{"num_hidden_layers": 10, "hidden_size": 160, "n_experts": 128, "experts_per_token": 6, "d_expert": 32, "d_shared_expert": 0, "hidden_act": "gelu", "moe_layers": [1, 2, 3, 4, 5, 6, 7, 8, 9], "router_score": "sigmoid", "normalize_top_k": true, "routed_scale": 1.0, "balance_loss": 0.00646, "balance_bias": false, "init_std_router": 0.0102, "lr_router": 0.00127, "num_attention_heads": 5, "num_key_value_heads": 5, "head_dim": 32, "vocab_size": 8192, "norm": "layernorm", "norm_place": "pre", "norm_eps": 1e-06, "positions": "rope", "rope_theta": 10000.0, "rope_fraction": 0.25, "qk_norm": false, "attn_scale": 0.177, "tie_word_embeddings": false, "parallel_block": true, "init": "normal", "init_std_qkv": 0.0513, "init_std_o": 0.0115, "init_std_up": 0.0513, "init_std_down": 0.00574, "optimizer": "adamw", "learning_rate": 0.00202, "lr_mult_qkv": 0.7, "beta1": 0.9, "beta2": 0.98, "lr_head": 0.00693, "max_grad_norm": 1.0, "warmup_steps": 351, "schedule": "wsd", "decay_fraction": 0.712, "decay_shape": "linear", "final_lr_fraction": 0.0, "batch_tokens": 32768, "max_seq_len": 384, "doc_mask": true, "train_tokens": 314800000, "max_steps": 9607, "dataset": "wikipedia_en"}
Below are experts of layer 5 (counted from 0) of a mixture-of-experts language model. Rows are named router (the router's row for the expert) and show model dimensions 0-159. Each number is 500 + 25 x the weight over its row's rms, rounded and kept within 0 to 999. Numbers have three digits each.
After each expert's rows: a language model's description of what the expert responds to; "comes before" lists some tokens at least twice as common just after its tokens as in all text. This comes from a sample of Wikipedia text that the model never trained on. Tokens count by the router's weight.

# expert 6
router:486442449506456487501474533516501547469516505551487516514506498528476476534472505528480486524516460523473511529534509477513471480455500492510507500476502475527488457514499511517513496504514510491490481502556463462475457516487500489516511511530487529513454478501475546529483503500519475558545482480482495457525512493457522520497494500489502507483470495505467498498515444452525492528532470462493476501518536516521539473493512464500512475446528480474497512519475492537483526535493533
Commas, usually fused to a word's end, that close a clause or list item before and, but, which, as in successor, 2010s, North America,.
comes before: " and", " but", " which", " the", " he", " who"

# expert 63
router:507475514498510496502485543500497520476506486502494520472499546549481538516456496516499473500510481497483553517520529487550471499470518482494538505491530476475474529555477446511534480539524511485476468496521446490486493474457518476492545500530478519500473470503493555535473508470489511528539487469498536448473492513479502486475480493505514469513500503480489471510495455474521490535515524472524483512514490503492493455494565447499488510499514485500521530531497502531507536535492548
Mainly "of" after nouns like elevation or score, plus including, contains, with, and colons after infobox fields such as Revenue:, Length:, Language:.
comes before: " the", " a", " and", " an", " which", " 6"

# expert 17
router:518476494497500485506494495551495507464470519524514525512494504517451478513472502525471460513496470458532487542540466443498464461453495504522469480478545533507505478495500482525508481537522511521495486491555497520500497494533522513511492519509465468518465455476463501528507538455510518556542486507511490486526508522491554495522529507497503502487489471479450505524489471476475517512555502507507475460519489537472511454518537471457493490485501500484484523535482541519504508499470516
Nouns for seasons, teams, awards, elections, titles and government bodies, often after of/to/by, e.g. season, Championship, Governor, event.
comes before: " of", ",", "s", ".", "s,", "s."

# expert 18
router:501486490505450521500492489515481521480491514510479523480502485510459504542498465479514477536511526503470476511538481488545493502438464504482460525475530481531477512516482458495500487521484509512500453488518505513478506539539510495505551495526458482518507465513473528528510509471483497563534495489517504478520469476487527506514494505466508467506504482450474493519507461498481532547552505490505465484522489460495530462498538481498519537490499486459500530536533545560526498482449507
Closing quotes, brackets and final words of proper names or titles, such as song titles in quotes, Party, School, Street, Airport, Affairs.
comes before: " |", "\"", ",", ";", ":", " and"

# expert 52
router:499437488478470488514493504505497499457504546480478546534491496505472501509462479491470491521519493504514495517532499476495484492476506499477490511473539539511529464513494505516508471553518528534477455487534456515504505495533556520497522522482481493504478464500487523533499514474505487537536465492488509468468511480514539472489492560510530475493470496467472515520484484509519494550561515448506450487501481476492518476470531495475490519505486487473513554536494534520529523538474533
Content nouns and adjective suffixes naming subjects or media, such as documentary, film, music, game, operative, spherical.
comes before: ".", " of", " and", ",", " in", "s."

# expert 13
router:501478503493503511486463525501500537454467487562488565492487510535439489550503511488499475528557506519505523517520535496531468486480519500513479493477533467495487551532475483547509492531485492497450469487503483476521489521490513483533499515526485501459479477522485501506509549477504512501491469484470493466510500510501501545509512507501532482539477465478460514513516506478506496541524477491565461522509475474523481477492504450478502489493452504482497532545498499513512515495464552
Prepositions after a verb, noun or sentence start, especially dates and events, e.g. scored on 15 July, in 1992, abandoned by.
comes before: " the", " a", " his", " an", " their", " this"

# expert 28
router:488468527531496530493482527495493533462480513507504531486479508530464486541473497479479491521520515491506536502521523489528475500481485508513484509508508491524461551511521472528535488521501482476511461471559436469489477480489467507516522519495505499476494482511469496513539550504534504533538494460517528462515512476477486472491478523506509454553491485476460445489468496483492483521551502500557494527518497473507485482480520466494526520497440483492498537546482528542514527506465495
Prepositions linking a noun or verb to its complement, mostly infinitival to and of, such as tendency to, decision to, loss of.
comes before: " the", " be", " a", " his", " have", " their"

# expert 4
router:520451543479482503471473500499486527442495525520519519502509532535447495536469513494507475505496500473488559518529514513522493489471484515549473482516513512534475550514494489529485474538535510528473457471538491451458459517496509508504558509523485504492457461483486515501516498516473495506510488497507480486506494488476496506495516526507499479522486473493465481491507510459502516557553464500549467523499520502458487479476548466485472475469481464475488522532476521497505534512488516
Prepositions and months introducing dates, years and places in biographies, such as in 1813, summer of 2003, until, on July 3.
comes before: " the", " 199", " 198", " 197", " 196", " 192"

# expert 34
router:498446498517526519494477501490516505452480558513490521479499533512466475564482479491496460529550470500490523501537535453547515506492523533512495503472529470503490538523512440551512480503521498495503479488536451494502500513496538470527508477538459513502476498475461484518518497473516473511520476481508463479517493479520484495483503514491496489512543478490508475489493459472520494499520448501520478469513491487539526461513532454493472506467490474479483545529491505520510538534479528
Pipe separators between cells in tables of names, sports results and episode lists, plus "(born" after names in lists.
comes before: " ", "\n", "-", " 0", " 6", " 1"

# expert 41
router:538476478473440504518501495513521505451490516530470510533453485512442469537477503463508464546527527496519487543565498484497485483493499531526501488502507482543512513499506465530476518520498521495508463448517484511478486537530495500484527525511484513474475461518476497529500495474476476528513492496528495456516472502505536508513511495483488504511489483472473531496496498489521534559517484464511448508517498484514507447481534493473501484482496493474500547495466494568497470509467546
Year numbers and their digit pieces, plus the ends of place names, e.g. 2012, 16-32, New York, Prag-ue.
comes before: " |", "\n", " and", "),", "–19", ")."

# expert 36
router:490469489504489486503466483520514517473475526492486533498533505508480537531496507535498496509505512518518513557539515475557461524461489498487486499463517514508457484492428494508475488500533499548461461517537440514520504501494504478543535500497480475514478459464444522524491509465503485507512502494507506479516484493518571486501530520494521487512493487457476503508496508491502490532539472481519465484474470538473498470518528513473498520482465511469522550497500535506559520484464500
Common nouns and word pieces about places, air, water, power and buildings, such as head, land, storm, farm, Post, ret(ail), Arm(our)ed.
comes before: " of", "ing", "ed", ",", "s", "."

# expert 23
router:481494512470453487503494524528533509462477505507492547503484507524461521542493476493467440494529514498535494558536490458514522482511508512474526515459512526496449523551479474527485511514505519491494461479534456493471537516511494488514486478486492521527485491466507502493464528522498514508508458481522512429504526457524522511457502533531494478541499478500463501511501506478484496550519489485511429500485511517490501461523496497484476490505483497492498511511523506506537459534463549
Suffix pieces ending a word, mostly -ing, also -ation, -ure, -ance, -y, as in ow-ing, sett-ing, Govern-ance.
comes before: " of", " and", " to", " in", " for", " on"

# expert 27
router:493461519482489494518443505533503519486468529483481544504490468547460512507485505477470469519507494527492545558535498488513506501422482517532476519491536477484474540513513493519516505518512492530475489491536493502533489515502502481501538467516472479465503498475499525506502497460492453495553503472460523458512501485501510497510480532492542461519502485480466472465486491489526483530505468511558464508538478505511491489478549459477510510515467501491507519526503507510544479510455544
Relative and linking words right after a plural noun, such as that, which, who, where, often followed by a verb like were or have.
comes before: " the", " was", " is", " are", " were", "=="